config = dict(
    n_layer=14,
    d_model=160,
    n_experts=64,
    experts_per_token=3,
    d_expert=192,
    d_shared_expert=0,
    activation='squared_relu',
    moe_layers=[0, 1, 2, 3, 4, 5, 6, 7, 8, 9, 10, 11, 12, 13],
    n_empty_slots=32,
    router_score='softmax',
    normalize_top_k=True,
    routed_scale=1.73,
    balance_loss=0.000298,
    balance_bias=True,
    router_z_loss=0.001,
    init_std_router=0.0096,
    lr_router=0.000524,
    vocab_size=6066,
    norm='rmsnorm',
    norm_eps=1e-06,
    tie_embeddings=False,
    optimizer='soap_variant',
    lr=0.0103,
    beta1=0.95,
    beta2=0.99,
    batch_tokens=262144,
    seq_len=512,
    train_tokens=780600000,
    steps=2978,
    dataset='wikipedia_en',
)
Below are experts of layer 8 (counted from 0) of a mixture-of-experts language model. Rows are named down (a neuron's output weights, with its number) and show model dimensions 40-79. Each number is 128 + 32 x the weight over its row's rms, rounded and kept within 0 to 255. Numbers have three digits each.
Before each expert's rows: a language model's description of what the expert responds to. This comes from a sample of Wikipedia text that the model never trained on.

# expert 42
It responds to: Trailing-space pieces like "- ", "in ", "| ", ", " and month names directly before a digit, in lists, tables and dates.
down0:161151140140089190125101132166090106139150149117090094138157168142158123098124173038088042085154142144177137112124164128
down1:130124095196179088130116116100183131114124094090108113179116120117138110117095092076130152084110167110113128152137105155
down2:174133118101086149135070100125135115103153162162043102156172148138045103114126123125129126085104072171177104096168086096
down3:121078083086128142084195144206152113157123179108141157154136135173166128098113115113179140106122129180152131167071165141
down4:109143125128070149084096139126153139129058165154140099158124038139141153163130131131132116178115112139155140147145101151
down5:146097131107125117168093154102189078115144198100123174130101113147140116169190143182197130124203157110153115121152150110
down6:061168128119115100091146053074049179089139136162089124067084088149133129116138136171110105094158151154110167112182122147
down7:124077139102113132135105104140111159114120113147105110153126140103094150052131083115141101067147163113122166128155097091
down8:145165132199129173127119087106159104138163175123124181156135132126144057133088101184170145094112132161076142128102118135
down9:113112092135134178122152122137121191132183142133125037113181082106133153142090127144171138179079075180123100143172113182
down10:097123128114145123149099137121156123132140163102135123095127148106094118111106158134104125076126106174147031104188140107
down11:140060159137075060097100097078127084128138155119118156152121068070128159191102158131123074139091167151117088124100096115
down12:115167123125134083147099134107184128136125130077110178151123149099204154156166144123182145127150158092150159106136134099

# expert 39
It responds to: Final digits of four-digit years after the leading 1 or 2, such as 2-014, 1-997, 2-021, plus words like census.
down0:116157113144102116103122129126075114151142120096116100110107108141133117179157117139124139153154153118077112086140120091
down1:098111147152073160134110143147096163165104136099160115172116100139158187121135141099089119149236116184108104129135122040
down2:126147086108170120164084140136103072114152120121098108142110113177177141155144184108126105093124149128072123066094024121
down3:073126112118190105124115075162159149123151114149041110156102136139092162154162137171132109155165104124098113155125126139
down4:133142127160093106171143147205152130089123045089118153107100102132119161047112191195161161161151110099121128134096126181
down5:084145141114126125102119191140133127094082147149161113095142130119154092174150099142128128060060124112119102117156110146
down6:136185126110100155145132137149118097075076186127140101161154154133146159129089142127091106124099047159112108169076130105
down7:131106159130129082144131166182136145148192136125165095161085115124169169129175128132190119114140173129111111062084117131
down8:152158128138125130147153167106159158131141109156120133142114190114182081107116184147111084157184084141094102134138127115
down9:140100168193136154156191158132170120165110187145122170113147156107140119119072112129152122139113135115137125100134152096
down10:117073098114104140081134147118123086134144077134194140126085146135128128103186136151121168160070113112132148088053155110
down11:113094104111148175088183084117089086107126151091097140108177158101094133184127132203154150107136137105133138151170159163
down12:148081106099109117163142128039100172159163115159135163170095157104130132173143132080133105155114114163123084097172111163

# expert 59
It responds to: Inner and final pieces of Slavic, Nordic, Hungarian and Turkish names with diacritics: -ović, -ová, -sky, Rantamäki, Vojvodina.
down0:162159129130168152188109112088103139153160167128100185119165120135138132168117150150142151154145124124132129112084110192
down1:165103108107091089188155124092156159126163142158132168145193137102114121117124085156163121093164182106168217137140161143
down2:088150076142171101159194098146150132077136103125112094117110148100088101161157126081103085138089135076138119099081165137
down3:125106156101081101154092017145134108127092131110150152091106206146116105156110105130126085177082055099104122098162131130
down4:132111138142178122117123093103124079137100112173139139107125242112145085162110132149039129172113133145124124105106121085
down5:061079160106110084146112146087121157207090100101152084128119136139154128142125138121100114111134102172107070148138131174
down6:111060145157175083141134140148129157131158144140162180055121127162142104156099171088105128137199146156115186037093173101
down7:093163117141183160130125124155152134073112199129112127142112110093125132077151074133110150162171115127184100150142081141
down8:099138112100147178149131200142117136124109131109094142152121117114091184107154169145146153085144150119092183175175130178
down9:178134110114090067079132102121213140040106168060149131082117102107086129171116078158068167145126188120107137170104076167
down10:160119122171142125139102165154138141173136140109158143125052163146186079133132116076131147134069169154054099129152159077
down11:128106119215151064134136117187187139091107163118128154085091071082094203157145172113107090170122132115078224127103169140
down12:120171149157212133123133134146120095114114179138119126164095140140199084155147163068154173165154142149099178134138107135

# expert 51
It responds to: Word pieces like ra, a, re, f after is, was or un-, such as fund-ra-iser, port-ra-its, known, able to.
down0:162166163120204102080153139159167107130141201091096106189091110104140132137097106114149150149087097200161176123183145123
down1:133199071106165066140106113136126136088174142074156142131102104124132079139124121138129080120161147128120132171102148161
down2:095095087072064129136130143123130168089112127155140115166088126183105171170116152113084140127120109158148136081088071117
down3:113101161101092141131151168102139118158097137141152065095149138090168147157072135138101125150117145082119074173095098086
down4:130160126070151151121160092144080119121143064075114125108149149140111114102107147170161152143109143128101063161107076148
down5:148177117131134171171071120129108090140132114124107166086134111056130144151146133105097131185188112134083150151128069124
down6:084162110108151175205190063077137123101154088154088088137130114164187125177118026146155151144123109166114113168126157143
down7:180160129115130151113109063127105098188090121116192154104135073128113090076109173156077133143101134172162090123064155106
down8:142157091099062132161110127163153165135130097086151150128095112145129145142106117161118082112104133145113181124116137185
down9:184134083096164118134120157171073133115081156162096173167206157115149098077136117126063183092163114029070168155121134169
down10:131173153091147145094150102155174154175114127138190084203149135156142136084132129126172112121117089073127086106118094140
down11:104122152131183133136160151085132132146046165115121169173133109108145188170126061104088178135122157107075168140149138127
down12:072167101125128142143098103177142086081175116083131120193053102117152125130089114137150155089125100149086108128176130151

# expert 44
It responds to: Middle pieces inside proper names, often Spanish, Italian or Latin, like qu, il, uj, e.g. Marqués, Marilyn, Araujo, Columbus.
down0:094178143161136098166115082092156158124163188088130138126151131052145141134048110164106107122140119141119124113197124207
down1:129076122193063094142183133153182213113153147116151103104100168125157137165069108152128158093106087089125139166126135119
down2:088132069156172151186063205110176194070123125143125102091127137126124094091157119114145080181125045125110145129078176154
down3:128147154190114115090148128082113163146160135119118133098173137146102184127157073152151174117134154180145142125126106123
down4:105092162135187117151109141136130109111073116102077085114100177163116140122130105149151121135129154104186110132107107101
down5:129125080138114151112139101135138146203066118097099122169120154108131127127136028145098081057099071110114217158108109091
down6:128129121109161100178100111101105164140111113127144166090127107114042109118090112178102114124127125189175099111186138207
down7:139139108118109103084113126191127138080139162153077136130143089112127082159049114112088078130135188168088201125127146101
down8:154112102143139123175104121152144139080199121123090121151129089155172140127112134074087121155089153026104084113129108145
down9:160163133151144105145122104117117112153103173186161100107167113160062134088183095078142125108136106172056149136108070160
down10:115079088144089174148073088161142178100171118122167094120170143115120163139046108210128087115165056101123177094158153131
down11:040136220101087083100098139117141142113140150163172218097108129140119086163117117153149137124185124086087145112110093115
down12:158115157105153127114131176122115090181121166157129127121173191140107126110167123173098095174101061131048131099150093185

# expert 55
It responds to: Words opening a clause, such as that, which, when, where, who, and subject pronouns like he, she, they after commas or sentence starts.
down0:108084085148133100121117117136140042162123129135135138129176160088134122154104087094101105131055142151151200150162147133
down1:076118104154155136160132137096112133107087157146112133063149150142083121129162114113204171111117145076122102115131127165
down2:165145130162121099146083114124105127172067096145113118112146098142151119170135195120062130096105081066090093114118138183
down3:133096116109155080109114177106121085086143103163141168134098178141065127117090157150147146078139121133145154157090170170
down4:141104136188113199139177099110148027076107115099126116181100139086158074097124126156073163101114071179120104116202105129
down5:096108090098120090148155100166141237163117107134149176100113139159149197163102111168141114142139097125121120071143161127
down6:098094113142131091136123133099120125143066142126135070183151090146087122172071112071123158105084147087182120171149107129
down7:115103103162154085118111103134137129132074169110171071078116168122159075140125102090075125100111077132148115118083152128
down8:125168119171061114126135116153146091094137113087139121037191155110147144162147104188166113136149071135182128201134135101
down9:163101212147092147088123072094114121141096154086099123123162152106147093123091099138076138117192136113126122074139110117
down10:103112168089157196092157091096127148064154131119092120150049119146098171105150099128080154102097115109132134154106133131
down11:150128180140109123073159143141150128139164100149123112182134171076131129143136073138106135135161131099179133106094111108
down12:097199107169087159139114141117102117131090136094157147134114112127100175141142131202087151128127107119098095140170153094

# expert 14
It responds to: Opening capital letter or first piece of a name, title or heading after a line break, table bar or quote, e.g. "Mom", Michele, ===Simmondley.
down0:164112146093032101163149126115122094143157119101128116137125105115098114139085081086150153140065191165087149138086068136
down1:151107109104064076116093059127156091193129185131118130093169054099140109148139111101097117111182147176125091144093159131
down2:140093163053108118138165126157145151201104125155123145096128159107124120072157098124149099128119156149139060087141087147
down3:149172099093181087103133074127082133097155171154118103162113121099133116141197099104117103093185090111121093118136129156
down4:104154086160167097067137101142143118102091148093116157134129117053099134108080115116092088113175199119102062168162113183
down5:190089152110129133083101124119123180107134151127091066133115118082136140108175140128163170108114125112147090108168123150
down6:180136143102071108114105076096073124086136178140114176167193116157152117142108097100156113138102078073159139144059163107
down7:127175130128142171157149148165141126142057139131153141122102154134091142151141103134133108091151159138134135096148165060
down8:097109107117147107178148130104083119148179158130152120176109123177091140108062071043153080135183092164112153104144174156
down9:127124093132063114135153154109148089122143157049183079114110141193079094114088143112101139121141078139127215139119121137
down10:122191187138179104138111124086121118113105151123137131113101127112180179094185179153152120113151117123112134103128131117
down11:134136107141115112144086167120185137168119115134120112113178162120093126103130093200032088148111069094160148145101090135
down12:139121124086163157079058142172112122168139102104097085074134163106109150100120141208118110108116131171104124076147153136

# expert 34
It responds to: Pieces of Japanese and Korean personal names (Y|ut|a, Sh|in), and words in song or album titles and dialogue, such as You, One.
down0:134174087116127155075131177166114142149111191113129095151107132146088078150128122173092080205133111094107145111128135136
down1:148128140180139171181083119176162144135124166123059143087179148088178133064132132127165159059120097161146109137122135160
down2:138113143109184103080176127101122107117154108151163133095132133086124063134096108148109110035158174165141095131097197111
down3:088069130040138104093152145086093188125187113113177133147161145130168150092143085109187183188150140114129150192117138134
down4:170110102137142107146099151175169136186154155119167131141080172134082081128110170100097141136119088124104124156112086203
down5:152171153111161150140123133122110076119087121140138087086099155112131091117137129065145145133128161101156067103079153212
down6:102115127146129164104163118132110058186143122127137165141112158144099137176065161141132126143090155132102177098164150115
down7:142092159136143112185091129160078115095174100132080073172130053147168120087149154160123163118133153055091166117143073152
down8:125113138178157074131109102103099117116117132127159150145104130121171115099112121141104251108101129114184170109111131091
down9:106115151120143162096117052139162137123151106161131116113150105147121102094133076147148152089134087152156109094168179104
down10:134105095182170147141102104141122061130116151071140134118115202092139134134156141119126180073116077152120033110150132150
down11:108120109134143143153154188122083069155141108120148115123120178105136166143064180131083142147146128134109101143109181118
down12:147111063132078175044135120133129155141120123132121151153096152102177146103117115141157104146169090091157163119099095116

# expert 60
It responds to: Digit pieces inside numbers, years, ISBNs, standards codes and table statistics, e.g. 87, 2027, 16876, 24.
down0:138095167116129132087118102097094126152129081083153114145120175112141070185090097151148137074165131134189161092190092117
down1:081125112152131114125159174151119093160128238094152191112111085138148132159133135126146086081105167103066155115111104086
down2:169163109137125084126133098176147117113092112094127116181148146217102132116118137163103129128118144108052163141120072128
down3:117177136178158133118131121230162045095147105101101126113150142157158146149107102133138174159143145143103170146138135146
down4:148106132121124150147173158124088134228112135118133168131163198117181109098118071109148128169152073126182104141216131075
down5:104109119186137160157148193121144158117124106108150190129107101131034198039093112128151100143161114127154130110119094084
down6:136088118119067081193105145111138128193080119120151101161112118048115063096108152127121112119146211106101162134178129111
down7:089176116128109112079143113156086185180153108163180130151110124120121147164149095122149114089123125210124129090069103103
down8:166031137132183141112101168130113169147110095142184153156125094133107119191107092173080119154108154148120133103133184096
down9:143151051141183137099168118181098101096120126146121152190113158106129173103146169118116137099174139123115184085085128139
down10:127163059166122102181180099112140119156119097160134114056132143111135132098115131149082145104144182149117148084120147144
down11:156127108092103161117135107066138188053103116123087148143167093182136108138142145073105161115102111113146092175129118106
down12:154164111141089124191087115124141168119167160174161154116078143116127109149116127129103112088171171139134097087123138170

# expert 54
It responds to: Syllable pieces in Chinese, Japanese, South Asian and similar names, such as Kong, Singh, iang, ō, Phy-u, plus Japanese/Chinese bytes.
down0:168170117121078127111124110126130164169122116098095130149130112073104115100156069190146167119136113143109128146206145145
down1:100146136119124136102169165145107047126103140080146112106129154103119096120153131143146121134113184104116160116112156142
down2:078149108118144126126123129106114180128132108126107130100115117087130132149107084127119170078114040164087139146114145124
down3:145160116097122120118133151160111158186140181103131159108145136129107131153115138168162086074200140119154053159147137126
down4:062091118107144113145112149119116063104141159058057100123086135131193140127181167157229121170208100119145160109084127133
down5:129134153122122173180113145166071112144122153120177152110141153135129159109097164101136070147104170083080112168147170165
down6:129130141181079193146134136103142136127150149139172176182115143137114161087127105116157125112134121162138106068154109115
down7:138154151089119077140125139114136158140138173128087165110158168103152151064165154147098120158172125123141145115149107156
down8:162155124144174129081174117208182109153106118134162090137125142093049143151175105129073109151114162162094154096110087146
down9:120089072172084144065140127142081145077156119127086174121143102141085155115159162134185107127076107141101158201130154126
down10:144082142113213141144175136156131106137170163141165165132153124098123159106145148116097087130196160110158146145191124105
down11:119124115129068152129058105191109096131126104123138134138111147173104173180128169143125155098146082147159105106128128093
down12:101158060060081131099158118139142084090153063124145099152094104163106210141130089137172093117114151130109161163109073135

# expert 33
It responds to: Units, symbols and pipe separators after numbers in infoboxes and tables, such as sq mi, km, °, %, –present.
down0:118164158200170139146091145157122114142067135151077133163169139123155162121134140078162107148098135134157173097123113177
down1:146160137086115110118191132144154195127110169121143091083164071159145173125103136103084146120113114103150123156188111107
down2:178106165142099106089126100095152075202164175110100198162159164079139093134117155191153139076113137103108095077129151134
down3:118126131093059141176118114118153106104201142072124144197123208160137141133137151074101123155094101137087096126134128158
down4:159154128152185194154175139123143175082168150116165074153193122113126101160083194114126071150137113128106112123152203146
down5:128157158148083166085121126196165105157038170195140170154123075110082198056114074115158143121111123139100135149108161110
down6:142146184180162131120123121146073101124183149127077107115133146152131157157139093128195113136167077111152141106120120094
down7:106100126116128123164115107140158129176136092126081118133156160058108129131115070087066140176191216159082116104155152169
down8:137147111148180108108109128134200157125134138147104110128128122070136097147152078158143064206165168179199114160096156142
down9:150118155148164184139060128103129089095119094136178139122077125121154144102143163118083111136150109137190120146133048152
down10:132099096101138117145078100110101144155155179105140089141152101047156086125110127035106124096111129144064056160199087189
down11:122106157117101078108136118107134149151138106148128113120120109153123159144131089121173149137167129149171136140159122112
down12:074131108173165137190110117096128071137115079094097103128129189096096146115191105053094167144117151162165129116138155123

# expert 50
It responds to: Suffixes finishing adjectives or participles in argumentative prose, e.g. inconsistent, dissatisfied, negative, exposed, often before to, with or and.
down0:083190132177123086156161142128106150120176157102111116149108106098098171172152095122161089138167139148169171119152096068
down1:202132171119138107208117071104121186109120142150095149194127156083118104084103126055091158152127143114105137168131122099
down2:111173063148120140081132090105103133131111141079115143120117110104079135088083184076132112121088097136153101130095110141
down3:131063186122145145154114154127161100082127100048131073141104168069188105172072101113153127114135149122150129112115078128
down4:064158105097161087152119128151107078113167139111093156133159126075106146117123157121108147101143131105095174132151108139
down5:129118145100188127099172156130138096124150160117091118115110123091163123087157176117145104152150170210156128085054094190
down6:140078076089140122189131128134137122083116162163120137130144082185064164182075132214119182167125179121144139137118115093
down7:100110171126092089161101148149143127065085159143135137124113135128138104207153135171116149079124175106079063087121125115
down8:130139154087162101135184132095136142127097202094116120081154081139111144149066091168130153107158112128072108143176128053
down9:073142101163140154098131055105130149169178110164073061096133142111137151135126160107153100139176131157114135135057064109
down10:209148110150083154160153095189124152169140153115145127139112123089126147147202164094135099082129146119135163134165117137
down11:159143115099090139140145110142118161126120081084121111139164138157159103141186077148072129125171160128127132135165142130
down12:098112020183130094113126191153088134135139133074117132138168121159152125112114148118116130096186154143146103103189121174

# expert 40
It responds to: Final vowel pieces of Spanish, Italian and other given names in sports rosters and results, before the surname: Jav|i, Enric|o, Rocí|o.
down0:072187100087133144153176089138131126143131120163133121116107130083085117107119146112090142122085107140089101074069217159
down1:111067189122145161168132181170117134111134147091094178107152206139103153151134111049148145116126146170071146127120159084
down2:145134084113174117148130144127133160122151130117155195108179125137157109116028092124088158139106103129208185103171168142
down3:121127086166122171121105110111131163109150091112146170099119172138129166167098082154173164083127137179142115140133123164
down4:124081145156099082146145104118113191134136090138128146163127144128124133106108143146152172110113066149173155111107169150
down5:083169167149101154128138151167148144080134126140102121100067122120181162178177104148099099150108170136073211145088126162
down6:171135087120088099090117129152201037138194113150096179110118172160122092075050121151147130113163111108117112099119141082
down7:179131157129124112095104118052146119127132132151104111138160112137123146116113140138105085158149181104107168140121199084
down8:128147150179115107139110148064154131152073140117153090144063101175120134178137099167062098087109171098168179111088106101
down9:070143128092128167060164071235096078153162078117189170151136093121106113107049067129106097112076083094165130159153153140
down10:069118199139027139149096092147122105167135133119143203117098185173175140114136134144142092172144134142166112126110101101
down11:118113135123121169117135107078128065134099119103148137099167204109140146139102130131155171116138145107145122135154157179
down12:144137135162139107101191073113124122157145160155125101136203034132108104133096141141176159110102154077129169140103102121

# expert 27
It responds to: Second pieces of English names and place names after W, B or G, such as W-ide, W-alth-amstow, plus adjectives White, Green, Old.
down0:086130094121119090105077106118115077178103146077077195117091162090125157131090143141066149157112196172186170162090132100
down1:158150164135153139096118096100094098135104168042101129124131069079105152120160147161111154110119142135128142052157124158
down2:120148125150184154089073092148086074048134125145117190137094157093150098139109134120108112156127103126129063137179094129
down3:150079079128154108110155115101112122104072175054136139165083099156105156100089091109152157158117133149112164126120109146
down4:092140151134157135044135154141088132149097129130092084186185116112114103152178166129144072141145147134131056138159083132
down5:111195132095093112156148129087156158166132145142126122146131125167143066156105130113109127141168101131128164176122093148
down6:134087109192186140193143157139100167158144165104095068109113175148099135130121190091109173124084104098146188114154104137
down7:121071152119103091126100099130093114104176152120150124193125097151132147164108153148071161108138220134100107183124162096
down8:149162098161127126188128172184152115090074131066089078135093136086177146133121143162143126158134138162131169073086071067
down9:123131118109180115173150156097115116113124120126160151137159109122154112116121128095157166119124112124178171121113100161
down10:153160117158215098134112151148123097142122106137043097193140135110173176097096107166141112137179134107161117129111100122
down11:143153175127185128153149113082093173091112028109183167089098136151083104077138175140112164157086124108133211138122106098
down12:139116142141190094102112160132106067155134081134097165128117118131151143156175110167172148169163074088068165136149133133

# expert 30
It responds to: Common English first names and initials before a surname, such as John, James, Robert, William, J., mostly in biographies and credits.
down0:155148061119109092142148155145102136069157149095085133146158128121122077060073100126118169134163103086089177168162148087
down1:084140172105109161084162164106047148119100151133155102164137119155146111117074115141147137097223128123098193115115098175
down2:166127103119138144139088117143182130117096137128107092150110112144113103072085103142123155106155121113132131133091118123
down3:131111115122103093095079118194127171123139135160139199144126166140104119177135158160135172101113179138126117162112073158
down4:132113162128091115132172099138173169169116072084165090125120151149135142097102161173195146114121095116141145148080144126
down5:101152095112082146109169153138138077160082098155151150072115152171159146141125139107172122127107154129140121091145133127
down6:148111165116081110142171114121155070155125135078152113114123166097191142116142132116133158117089178120160094112116090149
down7:085116121098115095107086061156178148116173135113161116147146113158131183116053120191158119165099097106117202146155175104
down8:161097136105165099136138106076178091151083152084120095132131144127155091105119139083134150125092162107194158142130161140
down9:074128152138164120180145108152192145137147089101148142177118147065148091070089116091086098080113123178165181134174101135
down10:155089129097122137124147144097112142158085129132150121140160092127094137123093153170193126110125138133153163137068089135
down11:104140132164160127148140159122136115132122132144162104192102087111163093108100150171099140065105138156076103163102141159
down12:130147109093119183142120110071058097131147182098120139127102143125101139111064150098107140072144178113129189136082106099

# expert 6
It responds to: Second piece of foreign place and personal names after a capital initial, e.g. P-az-ardzhik, P-ort-land, V-anc-ouver, Portug, Serb, diacritic letters.
down0:143123155078157147131164131142121141111102139114163104090147127118130017162171175113090136130119160085111155060170089137
down1:108077120116204099182106120101135105101109059103194120111095131155125120150192112116166104161088147037122105076122123110
down2:144132091143119135106122150143151145169108087096181162155148100132132124053177167154092093181113099134117124163064187117
down3:112079108155146149106103156142163125110135169160168167127120140150162169123136159141086131196143145095151177092096182205
down4:121109065085069168171151086103132166129144107130070159104138142130105106106105134131050106137152155161095108141120136183
down5:177143189130162113188179138154102128094122082169113155108100099143133134194123160139097078081130099140119122158045143198
down6:131154107107116157119138065131116138136112146104135061129141146160097118156077147142055186166157157132122113122128081131
down7:183128140112111137157142139126060106175090154112121140115149163117143115154149123097134124146050128160100100127126153128
down8:083143152063081139113190129153154123134094141075101157074102163097103193155155146097105134180128176108139135154120087134
down9:134085174173112168125128096162151186152164062139129100146129104103116159115146156217137085103092149124113127181085090162
down10:083119095118129110090159113127084183172156146131117129158151134100150151117108195103157133212204102147108148115111201133
down11:123164108164161083104159086130102200138141109090125202139129061098128147075121126106117056094127106113133153112138156136
down12:126088104063116124064142139160186140101160118082148113167170118110101118095181149122144136119111117175133145201155086133

# expert 3
It responds to: Word-internal pieces of names and long words, often foreign or European, such as Arr-ond-issement, frü-he, Mark-ov-ic, juv-en-iles.
down0:178159128122127152134135101042139086103098134139130127189128121067145066187139108143135114111138186118086137185100148090
down1:114128149176179081106061142108147109137129135174157125131102113111177108115121124119167130105140039066094157124122140123
down2:101128155114099120083137083123110134110127162094145104151134160115115153044109111166152091179182139120140151132079132156
down3:157151096081122119171154159093094139190101218148124148119096137161076134133138089091123160187152162133137162113108117145
down4:154147119173129184081127097082094107125142091126140206109196081145131138114174079137091111168138135167103128086121127097
down5:103101180100102119141175132135105106103194133106136066105154116133171084106110072154106114150073149125120149126084119086
down6:153061127188131143150184120073135157115118158150192167103142131128152116105166171116069111098078117152102083139124099140
down7:124154161080107036159139142095150142097142131137121103104108144119156151178138116133097078108147115108123097101184126118
down8:152138134133151147053114150121078116144122194121108113083119118133101094145144102168053174184133117102114092127133115105
down9:133087128142112134091122139129091191126112159081100076163144149139088086142141095152146113141151109092144179063151165115
down10:131087114133043193062115143122082122148165138144154119087122130124156135177052136158118172127102125145150078075141096065
down11:084114101135105139155157138082122208088118137189139052122134152100126110154106141119089112105162151154176145085156176129
down12:099136153097138152148142156184125127143111128168148136107133100097118074112189147142112167194188094170141162127146122096

# expert 13
It responds to: Final pieces of surnames and place names, often in lists and tables before a comma or pipe, such as -shire, -ington, -ford, -ski.
down0:100150077103121153113135156145157143099163164111179118155097134159123148093145119183136156166171156094124132128125098059
down1:066120143135153139105128090101136175089118091106107146168108100142164168187146135114106112097129124141096106116125123155
down2:167128112103182092144135175093193123140143189129106060101139200126172153073170165199126156151125130162156118077095106122
down3:126196149102191180114093135152151118110098182103068145138102140143169158149117110138148172108118109055146176104121069154
down4:139110140103191088116117118158138126150129175136194078144195138085158139155159126105048133141065181139158183084131096087
down5:176111116157108158140079169138122198109161185083122137175137161081159094182156122083150124161064131080174150142213176139
down6:058118081154133148168097099116173168078101104138148119092149144148109196119129137104143168077125101168110161159203063141
down7:067149084136181099158113119070157124093128181152138157109107109116142166114160119112095117179146142113133112152099182170
down8:121110094136071162132129132133165134109131164058157157137136113174164121090127110085088161124169081188130158169086150157
down9:077062191110165124182074127041072102184156159128111120106176104083089179136155134101065115141095128100102128078089142091
down10:132142151174111118145163128124166074117179134183119067132072185163141187110160115208130154144121096169133115176089154162
down11:150139147120073137171130119119125132162068081109168099123165195117143127076176141127085137121118111122108101050114144086
down12:097128164102153170111134133153138064162090097104107093085118127186180119128096127190145098119124138131151165098167170186

# expert 49
It responds to: Forms of be and have plus would and also after a subject or relative pronoun, and adverbs in -ly or -arily.
down0:164114153118107112133166135084175079125102143140146128144144130145065164125145152127130152123098100118136085103134121079
down1:113122123121110099107072095141161150183076155154097071086104079137138136124093115120147140109093113120112135150131119119
down2:135159108112170167080087130154124127121142202154166142138108155161120106126179140100070137175161127139157145199129130139
down3:154140168083145147123097064178115148116170107126107148190159125122112119114165113154105176128159059116119158170118132140
down4:140135151000161114128100124177148184137102176107121099130112197106109131135123157116157094145117139144140128165134093057
down5:129132122123081137149119060135111114152178116132117133107124156114143131109125156078146109140152141169139169151143141143
down6:149099129119093130107119107168141136061204084129148190123147083165104134128137221184117146069131159117105169100183145081
down7:146131108134081174149102169145101184151132069128181210148147176065111163129140118136092142108101106077106137121119128110
down8:103106090148114105065065102117123127109141135119112102115205075134174139119142101126104118175126104099161186176115115154
down9:145116122107084150151147033092101126138144153155120154137218154198161101128109127127088185144144127127077125134128138135
down10:132073144123102161131132158138131116180180160140109147122122098110165127123063094142103077100091121172126103120119072178
down11:143178130107122178168102121138104189139145096063116106091122165128161124150168134143120117100122148091105142160129091083
down12:138129105121105147116129066102078198112173169143130168164081117145126180199118098073141149188125145118132143176106140144

# expert 18
It responds to: Prepositions following verbs or participles, such as to, with, by, from, for, until, often before the, his, its.
down0:119152171157144186194162166113100135178080144115120127083119062112150159122155118094132113124104164096114129142144099063
down1:070108117156086174140151156132050093117117155108175172145199149110125146125129151160155182106148148092129133114162064128
down2:137166128106152167170097156125178071086129154185111145159149159142149169166097108092124181134167114116159142138137118153
down3:123080117130171062170119058147116168140073162160068157052127157090134116119085142126168150102159111138108111137150127123
down4:093104087070149120072173124174170133139153156119105153131114118143138193143127117155191159102084161156169143015123151117
down5:104134165075162101126080103146084139112130126126154093092093132099113079146128132106121142116131162097077088145145155096
down6:130167106128112126137149135098113122081169087166142164127162139255121166130096128162148096130164105136102154128212079116
down7:170093086106108095156124124112147146155148111074130087160175130065068121076149112127097155185119206091100134134107166107
down8:129123137065052157073114094155186165126158096147112079128172114083138125127108154135052131134100180081155146169081115207
down9:144117102132106095118117113117060123141136139136114078082089128099185144093191197159073107124127138137108180106137151093
down10:105088166112127141213113141154139139113153135188149115105095168144054127132083089172162082127106127133100192139139097135
down11:160125207092148132125146118139125087122170143076094096142061151092077162123083158142162144169116184099129073143150115124
down12:159080142104110192172123111152112179147166113113150137108107108173091170178130158160067102188132179137157153095102138134